Below are experts of layer 9 (counted from 0) of a mixture-of-experts language model. Rows are named gate (a neuron's input weights, with its number), up (a neuron's input weights, with its number) and show model dimensions 0-95. Each number is 50 + 10 x the weight over its row's rms, rounded and kept within 0 to 99.
Before each expert's rows: a language model's description of what the expert responds to. This comes from a sample of Wikipedia text that the model never trained on.

# expert 30
Score and results tables
gate3:60 43 52 51 54 55 78 54 63 49 57 30 33 61 37 53 70 34 49 51 47 48 55 44 46 45 55 51 45 45 52 31 46 62 58 44 49 54 43 62 52 23 65 40 49 54 60 56 45 63 49 54 55 49 51 45 60 36 49 48 48 52 36 48 53 40 43 58 67 55 58 29 36 33 48 45 45 50 40 49 38 41 42 51 46 52 37 46 34 22 50 39 53 46 33 41
up3:41 55 59 50 46 43 38 65 59 59 23 55 42 50 51 49 48 55 36 44 33 49 51 44 58 73 45 42 47 36 53 53 62 56 56 41 61 58 58 46 27 66 43 60 54 55 49 55 39 48 38 26 33 39 48 47 46 64 67 58 66 50 43 55 54 53 52 42 40 53 48 57 58 56 43 49 55 54 45 49 74 49 25 53 48 40 58 36 60 51 53 51 37 37 50 67
gate4:42 45 55 42 58 57 43 46 48 55 37 45 30 50 56 61 50 36 48 49 55 36 44 69 46 58 55 68 34 57 30 50 34 48 53 34 39 48 34 50 69 57 53 49 66 40 48 44 59 37 51 73 21 40 52 53 57 57 44 63 52 58 50 56 61 41 62 52 36 40 49 47 59 57 53 54 55 58 61 58 50 46 47 52 67 36 65 53 37 31 58 40 47 55 43 51
up4:46 56 45 42 44 23 59 53 57 43 72 59 57 53 56 53 55 62 33 39 46 52 40 51 37 44 64 45 44 44 53 31 53 38 44 43 66 45 36 46 59 55 50 43 48 54 43 39 33 60 52 27 39 55 37 53 34 43 44 46 45 52 47 75 70 42 48 45 52 65 61 46 52 43 50 51 40 46 56 49 37 68 48 42 34 46 48 50 44 33 49 47 51 74 59 53
gate5:47 42 56 59 57 56 56 49 56 42 37 52 36 35 50 61 70 42 50 35 73 48 38 35 42 34 47 40 54 46 61 44 48 61 47 60 53 45 41 49 67 42 46 38 68 50 54 52 52 46 63 30 40 58 42 45 63 55 49 60 63 31 58 56 58 56 68 26 58 58 45 59 49 57 63 50 35 53 43 57 40 39 62 72 50 44 41 55 46 38 50 31 53 49 47 48
up5:60 42 62 49 70 68 60 54 61 57 40 68 52 46 39 39 45 49 57 47 78 34 55 53 46 48 63 46 65 39 51 66 57 45 59 43 49 66 45 57 52 52 39 52 40 51 62 43 44 39 37 39 55 34 55 53 58 65 38 31 46 40 50 56 46 51 42 60 54 57 43 56 42 58 53 37 74 40 55 43 53 36 45 50 51 20 59 55 59 44 42 38 45 41 47 48
gate6:50 28 55 54 50 52 34 53 64 32 54 40 44 59 57 54 55 36 38 56 65 42 76 33 52 36 62 68 45 48 51 40 67 52 40 42 61 52 48 58 54 50 48 51 61 59 32 50 44 58 46 56 51 46 34 54 40 44 53 62 49 77 68 56 54 49 58 49 51 51 70 47 41 46 38 51 50 60 40 38 54 50 40 43 50 68 53 68 35 45 54 34 61 45 49 53
up6:47 55 58 59 62 67 50 43 33 60 41 61 71 40 69 25 40 53 67 44 55 54 39 56 63 46 48 57 51 63 51 57 44 46 59 41 50 34 53 25 66 53 66 44 61 30 54 46 66 39 51 51 54 41 53 46 59 39 46 44 53 42 44 60 54 47 37 39 53 45 53 46 56 61 53 63 61 35 55 42 52 46 55 52 58 43 55 27 56 56 49 64 44 68 45 58

# expert 9
Digits in numbers
gate3:54 49 64 50 59 41 38 52 53 55 44 37 50 51 60 61 37 68 59 61 37 39 68 49 51 54 43 59 57 37 56 59 64 69 32 44 48 68 59 47 57 62 54 38 52 51 48 63 57 57 61 47 41 45 49 59 38 53 51 45 49 34 49 44 37 52 52 56 50 48 63 55 77 42 59 46 26 49 45 61 38 46 66 53 58 72 36 40 37 37 48 49 38 57 63 55
up3:58 38 50 47 56 58 34 51 46 49 38 32 47 55 56 50 48 58 83 73 35 57 45 39 46 51 46 54 50 46 57 47 63 55 37 45 59 44 49 50 52 62 47 53 54 52 77 48 49 45 61 57 52 60 54 62 37 58 65 57 40 49 59 48 56 55 54 54 60 54 67 52 53 50 55 44 25 63 52 50 22 59 55 53 45 50 48 46 61 36 49 51 28 51 37 35
gate4:53 52 55 61 44 58 51 57 56 44 41 48 38 54 60 61 42 42 41 35 38 50 35 39 47 47 66 48 38 40 74 62 31 64 25 51 45 44 38 51 41 42 45 40 65 55 46 75 48 47 62 47 28 61 41 51 61 62 52 39 55 50 70 58 41 41 53 48 53 55 52 48 55 40 43 37 57 57 42 38 53 31 44 62 40 36 54 54 61 41 40 47 52 42 60 56
up4:52 46 40 50 54 71 60 49 43 45 42 41 65 65 60 50 41 64 60 32 68 57 44 50 46 55 52 48 62 52 20 31 51 29 54 48 45 46 43 48 48 60 78 56 41 59 58 40 61 46 54 41 37 23 49 53 56 34 50 40 50 55 53 54 56 67 45 39 48 45 69 60 57 54 45 41 62 46 46 54 62 51 47 41 54 55 49 37 54 33 46 51 63 53 50 56
gate5:55 42 29 39 58 47 45 72 52 70 41 47 70 65 53 62 63 62 61 43 59 47 58 59 45 60 47 46 43 57 51 47 45 57 46 34 59 56 46 39 48 60 50 55 45 50 58 44 53 56 39 46 27 34 54 68 36 51 54 43 42 50 62 44 44 64 71 62 47 39 51 42 61 52 52 47 72 45 45 26 46 54 66 59 60 43 56 47 49 36 44 55 54 37 65 49
up5:56 58 50 66 46 68 52 50 58 26 56 38 37 44 38 62 54 42 49 46 38 44 52 48 53 66 48 42 45 36 46 38 44 39 43 35 40 61 63 38 51 54 41 61 50 55 46 31 57 58 56 53 70 34 63 35 70 53 73 53 46 38 47 56 44 51 63 55 40 44 34 52 60 63 39 43 53 44 62 41 46 54 33 56 41 55 61 64 52 59 46 33 42 53 57 47
gate6:52 45 51 56 57 53 47 43 55 53 58 51 25 48 33 47 54 56 38 57 55 46 44 48 44 52 60 25 59 59 36 62 57 44 49 49 60 52 46 43 53 45 48 49 40 66 41 46 49 33 50 66 46 48 72 57 38 45 58 46 36 65 60 29 43 52 31 52 39 55 55 52 46 50 39 62 62 61 63 45 61 49 38 48 45 79 56 46 33 46 66 60 27 41 55 53
up6:43 59 49 34 56 60 55 33 38 62 47 41 59 55 58 56 33 53 38 46 47 47 49 42 55 57 60 66 49 49 48 55 39 48 56 42 61 52 48 55 75 52 66 47 50 56 45 40 44 40 66 57 34 54 50 50 46 50 58 46 50 57 55 59 57 43 45 47 57 17 65 56 33 22 59 49 28 50 40 44 56 52 57 42 35 43 55 49 60 46 67 47 63 39 62 39

# expert 0
Latinate verb stems
gate3:40 37 73 47 43 66 65 55 49 50 58 49 57 45 56 64 53 59 61 33 36 55 38 58 37 46 57 47 46 47 34 55 33 55 51 39 40 58 29 34 51 28 45 59 38 40 47 41 48 52 35 58 71 44 58 49 62 52 54 54 47 62 52 51 63 54 33 46 48 66 47 59 66 50 39 56 39 56 53 58 54 37 69 40 45 26 49 60 56 39 44 50 47 50 46 43
up3:52 50 45 47 41 42 48 52 47 52 41 55 52 57 50 63 60 53 33 61 68 50 56 48 54 50 45 61 52 64 50 58 60 65 56 51 61 45 54 64 46 51 73 53 61 46 64 54 51 30 61 45 37 58 32 53 47 52 51 40 89 36 35 57 62 38 52 51 47 24 44 48 52 35 62 42 48 36 41 69 50 57 39 46 55 45 45 51 67 53 49 50 54 59 43 38
gate4:35 39 59 49 47 38 60 67 52 38 40 45 40 60 57 35 63 46 42 53 37 46 59 67 27 43 67 50 46 55 49 63 66 42 61 50 44 50 42 51 49 40 61 36 53 52 50 47 59 41 63 51 47 50 56 56 69 42 60 43 47 47 40 44 55 63 72 42 51 64 51 50 63 43 37 47 51 64 48 45 45 52 73 71 43 48 56 59 37 39 55 35 55 53 51 71
up4:41 47 56 36 45 47 32 61 64 63 43 50 59 54 75 64 35 56 56 53 64 55 50 39 35 40 45 54 65 33 56 27 62 61 36 53 50 47 56 49 42 50 54 40 65 37 30 58 51 45 41 62 65 48 47 64 45 45 60 43 57 48 51 57 44 62 57 48 36 53 51 62 68 47 70 50 51 43 58 51 37 53 49 53 42 51 52 67 51 37 57 71 40 55 45 61
gate5:44 38 66 29 48 50 67 55 49 44 50 47 45 47 56 47 51 70 62 63 53 72 68 62 72 47 42 51 64 56 41 49 45 52 47 53 57 55 29 37 36 52 45 52 28 70 58 52 62 44 60 47 54 51 42 46 45 43 46 50 55 43 34 48 39 46 39 36 66 50 56 57 51 45 41 65 60 52 69 41 60 62 50 44 53 41 67 34 38 50 60 54 46 56 54 47
up5:60 31 64 77 62 60 54 44 45 44 48 44 48 53 30 42 60 44 55 63 43 65 62 43 59 48 48 57 38 48 47 57 35 35 49 46 28 41 55 52 39 52 50 58 35 66 41 53 63 29 50 56 40 52 47 43 68 45 36 39 58 43 38 52 57 37 38 58 40 56 58 37 54 64 64 52 39 58 53 61 55 54 56 45 42 60 45 50 73 61 52 54 46 46 61 44
gate6:61 42 51 54 58 54 41 56 47 63 36 44 25 61 51 47 50 55 56 55 49 58 54 51 63 36 59 26 63 34 33 54 34 46 47 50 66 48 41 78 71 53 46 54 55 30 51 45 52 59 33 43 42 41 40 50 62 63 52 58 50 57 37 44 35 50 54 54 43 54 42 54 64 53 48 50 54 49 56 35 54 52 61 42 36 57 60 49 41 35 41 54 36 52 32 50
up6:57 45 45 51 48 35 43 42 46 35 57 56 48 51 64 41 39 52 71 60 50 59 44 50 28 61 44 50 45 63 35 55 60 52 57 47 70 50 66 42 54 47 39 44 70 71 63 58 62 48 39 51 56 46 67 66 54 60 66 50 57 41 54 49 46 50 34 61 57 66 45 50 44 49 37 45 66 51 27 66 55 65 45 66 51 44 50 60 59 55 45 55 50 46 43 67

# expert 27
Verb prefixes after subjects
gate3:53 58 39 40 63 39 66 42 67 52 66 62 56 46 52 45 52 38 59 48 52 71 37 66 48 48 33 39 55 49 59 49 33 48 59 63 32 34 41 60 61 42 55 58 50 36 46 42 44 53 60 22 41 59 60 53 41 51 44 45 58 33 46 57 43 45 49 38 59 41 57 44 44 48 57 45 41 52 45 42 59 54 45 53 64 46 59 59 49 50 68 74 57 36 66 53
up3:50 44 52 31 55 60 70 43 39 50 52 66 55 35 68 36 54 40 44 50 76 44 70 57 57 38 51 56 55 28 54 53 53 52 70 50 76 53 57 44 47 54 46 42 63 35 57 44 51 44 53 53 46 44 55 59 42 49 36 30 43 47 39 51 48 37 52 51 41 36 55 56 35 52 58 55 42 47 40 63 37 45 52 52 42 56 67 41 51 67 59 55 65 56 53 42
gate4:57 61 44 70 71 37 49 39 46 35 42 60 38 52 44 31 45 44 40 67 73 44 55 50 73 55 47 36 41 61 49 63 60 42 55 39 55 51 45 45 49 67 51 63 57 39 53 53 43 43 52 58 42 38 50 49 66 43 58 61 26 56 35 44 55 43 58 44 50 62 47 42 52 56 48 55 52 61 45 45 50 55 62 70 60 44 55 40 52 55 50 35 45 31 63 41
up4:44 54 51 32 52 57 44 63 51 55 47 36 33 48 63 45 35 52 51 46 65 28 49 39 55 58 37 42 45 63 69 52 61 58 37 49 47 48 43 55 53 58 58 54 62 44 50 51 63 50 46 27 45 36 40 50 57 60 29 62 42 41 49 57 45 34 42 42 59 60 52 56 70 58 58 44 65 44 33 53 45 64 50 67 41 35 46 32 60 65 48 60 42 48 62 48
gate5:52 35 38 67 47 37 53 40 29 63 60 51 44 66 53 47 41 45 53 49 59 49 32 38 65 66 46 52 52 56 48 35 48 38 52 49 44 50 50 30 61 33 44 58 39 57 54 58 65 57 53 54 43 56 55 47 56 48 49 51 67 49 43 47 32 57 42 38 41 53 56 60 42 48 33 53 74 60 45 56 17 50 55 32 51 65 51 43 50 47 54 45 62 47 49 34
up5:56 50 48 41 59 55 63 40 84 53 44 41 54 62 42 49 44 66 41 51 28 46 82 51 56 44 51 34 54 45 41 56 45 46 48 41 64 65 61 38 53 65 60 47 41 56 55 54 41 65 52 75 59 39 39 45 56 59 49 47 39 44 42 65 49 43 49 51 45 60 51 53 62 43 60 68 48 42 48 51 62 37 42 49 44 39 43 52 48 48 56 39 64 54 51 62
gate6:46 49 44 60 51 50 37 54 52 55 44 50 51 55 54 44 71 59 71 62 45 46 45 51 36 53 48 45 46 41 33 42 60 45 62 60 45 60 48 41 48 55 64 48 67 48 43 57 44 47 42 44 71 39 65 70 60 61 62 41 30 49 61 55 40 38 52 45 62 40 63 68 45 53 55 38 60 61 54 52 37 39 59 40 50 44 65 58 56 20 56 53 58 30 45 42
up6:67 66 54 67 55 52 51 54 51 41 51 34 53 67 36 66 51 41 65 54 55 48 63 58 71 33 60 46 48 46 51 59 70 55 54 57 62 50 58 66 58 54 59 50 61 56 50 48 46 49 57 71 54 53 48 62 52 46 37 59 68 37 37 46 52 51 54 47 38 55 60 21 30 61 46 49 69 40 44 40 48 60 46 55 51 57 62 43 53 51 52 31 56 60 56 54

# expert 6
Table and header tokens
gate3:41 58 48 56 38 52 63 56 57 62 44 42 39 50 55 47 50 49 44 58 63 52 48 53 64 58 62 51 13 32 59 46 57 61 42 39 39 55 44 35 41 58 55 29 57 52 42 40 49 67 60 43 42 38 44 56 58 58 44 68 57 70 37 37 42 50 54 46 51 56 54 45 50 59 54 34 52 53 71 53 47 44 52 67 37 36 55 53 35 64 54 51 60 57 41 39
up3:43 62 61 37 63 39 47 51 64 61 40 53 56 42 48 45 48 46 41 42 34 58 53 50 41 51 42 38 73 51 42 71 48 45 55 52 39 48 42 32 61 54 30 56 51 58 65 37 38 45 46 52 57 44 47 43 40 29 66 44 60 56 37 44 61 51 42 47 55 41 69 50 71 43 46 65 49 61 35 51 61 52 34 31 55 57 64 49 59 41 65 53 44 52 61 50
gate4:48 47 70 44 47 62 52 38 38 47 43 47 55 43 63 47 44 58 60 60 65 47 48 48 60 53 46 50 40 51 42 40 59 36 34 54 42 48 59 40 55 47 45 51 58 31 37 49 51 67 44 62 34 64 37 54 37 52 53 62 45 51 42 74 47 51 65 43 51 48 37 38 55 39 49 46 43 62 70 54 44 53 44 59 69 46 52 32 40 35 65 66 33 51 70 61
up4:61 39 46 55 56 43 48 62 51 52 68 58 59 49 55 58 41 44 26 47 52 56 32 49 36 44 65 58 51 49 49 53 47 49 57 47 70 59 46 74 53 58 68 58 48 43 49 28 51 38 55 59 59 26 61 58 46 55 48 47 58 48 48 44 36 59 33 62 59 51 55 43 42 49 42 66 39 57 45 35 60 43 36 65 60 50 59 68 46 76 47 49 54 64 53 51
gate5:33 40 39 68 53 59 34 52 57 59 51 50 50 40 52 56 34 39 54 28 48 64 45 53 63 46 39 54 41 42 50 47 57 57 59 59 29 51 49 66 62 50 48 49 43 46 38 50 45 56 20 43 29 41 38 48 46 41 58 52 59 62 55 30 46 37 53 42 61 52 42 74 58 67 48 60 41 48 44 41 51 45 56 50 46 54 29 40 46 39 55 66 51 52 45 52
up5:57 60 59 49 52 43 51 43 56 52 57 37 45 55 51 44 40 44 51 48 51 66 44 69 43 64 59 55 44 40 59 63 38 46 44 64 38 70 49 43 53 45 44 70 47 49 41 44 48 49 37 29 48 46 75 48 51 67 45 55 51 48 61 38 66 42 57 48 48 46 44 49 55 64 62 60 45 62 52 56 61 69 38 56 69 55 36 52 48 36 74 31 46 49 61 32
gate6:37 49 58 65 58 68 43 32 55 60 47 36 44 47 50 28 56 49 45 31 38 44 47 43 49 52 54 41 43 63 45 41 49 66 36 39 52 49 61 58 63 42 42 47 44 49 39 42 44 77 52 38 56 50 50 50 44 53 48 59 54 54 61 45 55 31 30 53 52 52 57 55 55 58 35 53 67 44 52 52 53 44 45 54 64 33 26 56 45 30 68 57 62 64 53 49
up6:45 51 42 41 55 60 50 42 51 66 47 32 59 37 48 53 35 72 40 45 62 63 51 54 47 50 34 53 36 48 53 48 45 57 45 42 40 40 45 41 67 60 54 54 44 53 27 43 58 44 52 52 43 47 51 43 61 30 49 71 56 45 53 56 64 53 40 63 53 51 41 48 57 78 52 70 48 37 51 47 50 75 37 40 33 49 66 56 47 47 48 57 49 36 54 63

# expert 17
Table cell separators
gate3:39 55 44 42 56 52 67 52 62 52 43 51 45 55 50 40 49 37 56 59 34 48 49 31 40 41 35 51 44 36 55 31 52 41 46 48 44 41 68 51 49 54 36 49 38 45 41 51 48 59 51 49 39 64 51 52 41 37 62 61 55 51 54 21 41 53 34 52 37 38 63 51 65 67 55 66 67 51 63 60 39 64 44 67 60 44 48 47 45 66 61 35 41 62 56 59
up3:48 44 23 38 50 49 65 49 46 64 33 56 34 46 69 41 57 35 44 50 58 49 50 41 49 45 68 52 58 48 49 54 74 48 48 48 41 57 65 63 55 65 63 58 50 56 37 37 38 50 39 44 44 43 30 49 48 50 55 56 48 48 47 40 46 53 55 51 43 43 54 63 61 55 52 55 45 24 59 51 41 54 39 47 48 46 33 47 63 41 53 45 70 37 29 32
gate4:43 57 42 49 72 56 55 57 42 44 48 41 41 55 56 29 42 42 46 29 50 46 51 44 51 44 59 36 45 48 43 57 59 69 59 44 49 44 59 33 43 47 56 74 32 61 40 50 50 50 59 59 64 47 50 62 37 38 51 74 55 61 58 60 57 60 50 56 59 63 60 46 56 57 54 37 55 50 34 59 50 51 44 64 70 56 57 42 64 40 51 36 67 40 62 41
up4:49 44 53 50 30 46 48 50 54 49 48 55 51 51 34 74 57 50 55 67 46 65 46 59 49 59 46 73 45 68 48 42 40 44 38 58 55 51 43 69 44 58 41 41 69 36 65 59 52 39 49 46 35 50 45 42 64 55 43 34 51 47 41 49 51 52 50 48 40 42 50 46 48 36 51 57 44 53 50 40 38 53 64 34 24 35 56 56 34 68 49 50 46 60 30 65
gate5:44 66 70 60 40 49 43 45 61 50 39 43 51 50 40 30 47 42 55 41 59 46 46 41 36 62 44 58 48 58 47 38 61 47 29 47 61 49 30 73 43 41 45 57 52 61 63 44 55 62 41 54 30 43 52 42 48 37 49 57 59 55 44 40 44 50 44 44 41 29 57 28 46 61 59 37 42 66 47 54 36 69 48 60 54 45 44 44 55 38 57 48 63 48 63 37
up5:41 59 57 47 38 68 49 53 56 43 40 42 46 39 45 31 40 39 51 45 66 46 55 47 37 58 63 52 51 59 63 46 45 55 49 36 32 58 44 51 66 58 36 52 54 54 46 56 58 42 59 39 38 34 39 39 60 50 47 30 54 41 48 48 66 72 44 32 56 32 43 36 52 57 51 35 42 58 61 62 54 42 57 48 53 22 52 38 46 59 61 60 53 46 64 56
gate6:60 60 70 55 43 50 49 45 58 55 44 45 34 50 60 42 34 69 45 45 56 53 48 53 45 51 56 60 36 37 60 61 51 72 50 46 65 50 57 54 58 40 65 52 46 44 52 27 53 50 51 51 38 36 52 70 65 49 51 58 51 43 51 28 54 48 42 50 38 45 41 47 43 41 56 63 62 52 44 24 62 41 71 60 38 48 35 37 42 43 43 52 44 36 60 60
up6:63 55 48 40 44 65 49 63 48 38 61 52 41 56 51 44 68 52 48 34 66 34 72 56 54 65 58 66 51 43 57 47 42 30 61 46 56 42 39 62 25 52 52 44 41 46 57 54 53 50 50 41 55 59 52 41 23 39 39 45 56 57 43 61 56 52 42 53 54 52 63 37 60 56 35 42 39 41 51 67 40 50 37 40 72 51 60 52 60 41 51 50 45 58 39 43

# expert 1
Mid-word Latinate fragments
gate0:54 53 57 45 76 38 64 45 41 52 63 44 48 51 52 59 52 48 35 52 47 48 63 45 59 46 56 46 71 40 54 46 54 60 48 49 53 44 41 48 49 62 55 62 37 31 46 45 52 47 34 41 62 57 35 53 63 48 65 48 37 47 31 44 46 48 43 23 51 55 59 51 65 31 48 52 55 42 68 65 48 33 53 47 25 40 52 62 36 46 58 58 65 54 52 41
up0:62 45 61 58 49 45 62 50 54 48 49 45 43 40 59 52 60 45 62 42 54 42 52 52 39 41 34 51 62 54 75 42 40 73 52 62 45 49 52 53 45 46 56 76 42 57 59 49 58 41 39 37 66 47 39 61 44 42 60 49 66 50 54 41 49 49 40 33 32 68 44 48 58 34 38 72 49 36 48 50 53 67 53 48 49 50 41 53 34 36 51 52 62 41 68 40
gate1:46 52 42 48 51 62 62 59 38 47 64 29 57 45 40 52 41 54 35 45 63 45 51 47 54 43 70 51 65 67 50 40 57 49 22 40 49 36 33 54 62 50 67 51 54 47 67 64 54 56 52 43 38 64 48 43 65 61 61 61 52 41 34 47 55 63 52 52 55 39 42 41 56 35 41 28 49 52 44 57 59 62 55 39 60 48 49 45 44 52 40 54 50 63 39 69
up1:38 46 59 51 63 50 49 58 53 43 49 38 57 48 35 40 27 49 45 60 68 50 54 60 60 45 55 39 51 49 47 46 57 56 34 56 63 34 68 59 49 55 52 43 33 46 59 49 69 57 52 54 49 60 53 48 66 66 44 60 45 70 36 40 53 53 51 70 45 60 46 55 42 60 38 46 50 31 55 46 60 47 61 38 77 45 66 56 39 61 35 49 49 58 36 57
gate2:28 46 50 41 59 48 33 56 68 43 72 62 50 45 56 35 46 41 36 53 63 42 57 40 55 48 69 46 55 42 62 51 51 47 37 56 45 79 57 59 43 43 55 35 54 59 49 46 50 53 43 53 44 57 36 50 52 49 59 63 52 40 68 47 52 50 52 65 47 52 55 58 69 56 42 42 41 34 66 36 57 49 43 47 34 49 59 45 41 54 66 57 58 46 28 34
up2:42 44 54 47 50 60 46 58 37 61 56 50 46 44 48 39 42 49 38 48 59 65 39 48 64 55 66 45 60 53 58 50 48 52 21 48 72 59 59 47 71 37 62 42 60 46 45 62 66 66 38 44 56 41 32 47 45 43 54 45 56 38 56 59 43 42 72 38 40 59 56 43 53 49 57 77 41 43 67 40 34 53 45 55 49 30 55 57 45 47 52 50 47 42 52 48
gate3:33 59 42 49 61 78 52 52 48 71 42 59 39 55 46 62 37 60 64 58 71 47 50 55 52 40 45 44 46 50 39 42 54 64 49 37 46 61 53 50 33 42 47 53 54 52 48 64 71 42 46 47 59 54 51 59 71 52 45 54 35 47 66 44 41 46 29 41 54 38 56 40 62 55 43 39 39 51 47 57 55 28 57 57 38 52 42 29 43 40 46 57 62 49 56 49
up3:41 57 46 53 46 49 55 44 47 55 27 40 53 43 49 54 63 39 32 38 42 39 68 51 55 40 53 56 46 61 56 60 38 47 49 51 40 39 37 58 41 66 51 60 53 52 62 53 36 44 46 54 41 46 36 65 45 50 67 52 54 32 63 37 43 39 48 61 44 43 45 54 41 28 51 54 76 60 45 50 51 36 72 49 37 50 55 37 42 50 48 28 71 42 48 55

# expert 19
Table separators before names
gate3:51 37 48 59 52 46 34 51 51 54 59 58 56 53 49 54 44 54 44 56 44 37 53 53 51 46 42 49 48 46 38 41 56 45 55 39 25 55 40 33 67 48 27 55 42 35 61 37 65 49 68 54 50 49 52 38 57 63 56 60 36 75 66 31 37 43 63 57 60 66 51 47 59 41 38 64 49 41 31 48 56 57 56 52 61 65 56 41 55 46 55 31 62 49 45 41
up3:58 49 53 35 44 45 58 49 44 67 46 43 33 48 41 55 48 53 65 43 50 51 49 47 42 48 40 61 42 52 53 42 49 71 51 38 56 40 57 81 37 57 61 46 44 41 50 52 28 51 33 60 51 58 46 40 64 44 59 43 63 34 37 67 54 60 27 48 43 36 56 47 49 58 57 37 58 64 49 51 27 58 54 59 53 46 49 50 51 57 36 55 32 31 50 51
gate4:37 48 62 59 57 49 63 42 52 56 52 56 73 45 56 42 57 51 41 41 54 62 63 58 55 32 59 52 43 59 44 35 53 52 52 43 64 49 52 68 36 58 50 59 45 51 51 66 66 49 49 54 41 35 57 58 55 49 59 49 48 40 62 32 56 67 39 38 67 71 48 57 53 52 34 64 40 52 57 50 50 62 54 47 45 57 46 68 64 59 73 58 44 28 62 38
up4:47 51 68 54 42 58 69 65 33 65 60 53 52 63 54 46 57 51 43 37 41 54 41 51 46 35 51 45 43 54 57 57 67 43 53 47 58 43 61 36 46 59 31 79 45 43 53 46 47 47 66 40 50 37 44 60 36 66 55 58 47 45 49 51 79 48 70 44 44 52 55 46 47 41 43 50 45 50 49 58 45 48 47 41 51 48 48 65 32 43 65 42 62 72 65 53
gate5:36 40 54 51 52 57 52 38 64 52 40 33 38 53 49 53 60 63 45 58 56 38 46 47 52 47 75 60 40 52 55 43 57 58 53 62 53 48 51 52 48 63 49 35 39 43 72 36 40 73 42 41 58 46 54 50 44 42 68 51 35 61 54 54 42 27 47 72 62 40 59 62 65 47 53 58 45 41 47 32 59 55 42 58 54 30 54 49 37 31 47 41 57 45 44 52
up5:56 45 44 47 38 71 53 53 54 56 59 56 49 53 46 60 31 55 51 61 64 55 44 47 41 52 39 44 73 36 52 55 45 53 53 52 60 53 54 40 60 61 58 50 55 53 61 47 62 23 51 66 47 52 59 43 69 53 51 33 55 41 63 55 68 61 36 34 47 77 53 44 46 45 51 46 58 55 54 49 59 56 39 43 40 48 62 61 31 65 60 31 56 50 65 57
gate6:34 35 41 47 54 55 69 60 65 68 45 48 57 36 48 49 32 38 67 47 36 58 54 67 46 56 65 57 33 57 41 51 67 43 52 46 24 59 50 50 41 51 57 54 52 68 44 52 48 52 49 59 51 53 53 33 46 53 43 65 51 59 35 58 42 50 51 62 54 43 59 47 60 61 59 61 58 42 39 38 55 62 64 66 61 40 56 37 47 35 41 45 35 38 49 53
up6:62 49 45 46 55 36 28 43 50 43 65 38 50 36 63 49 54 58 50 49 53 52 43 46 46 44 32 35 40 42 53 56 31 50 53 61 53 51 36 47 51 46 33 38 57 58 63 53 49 58 53 43 50 57 40 60 60 53 57 48 33 47 69 35 34 58 62 44 67 68 39 57 59 44 62 47 53 47 45 48 38 37 31 59 62 66 52 67 43 46 60 59 60 48 29 37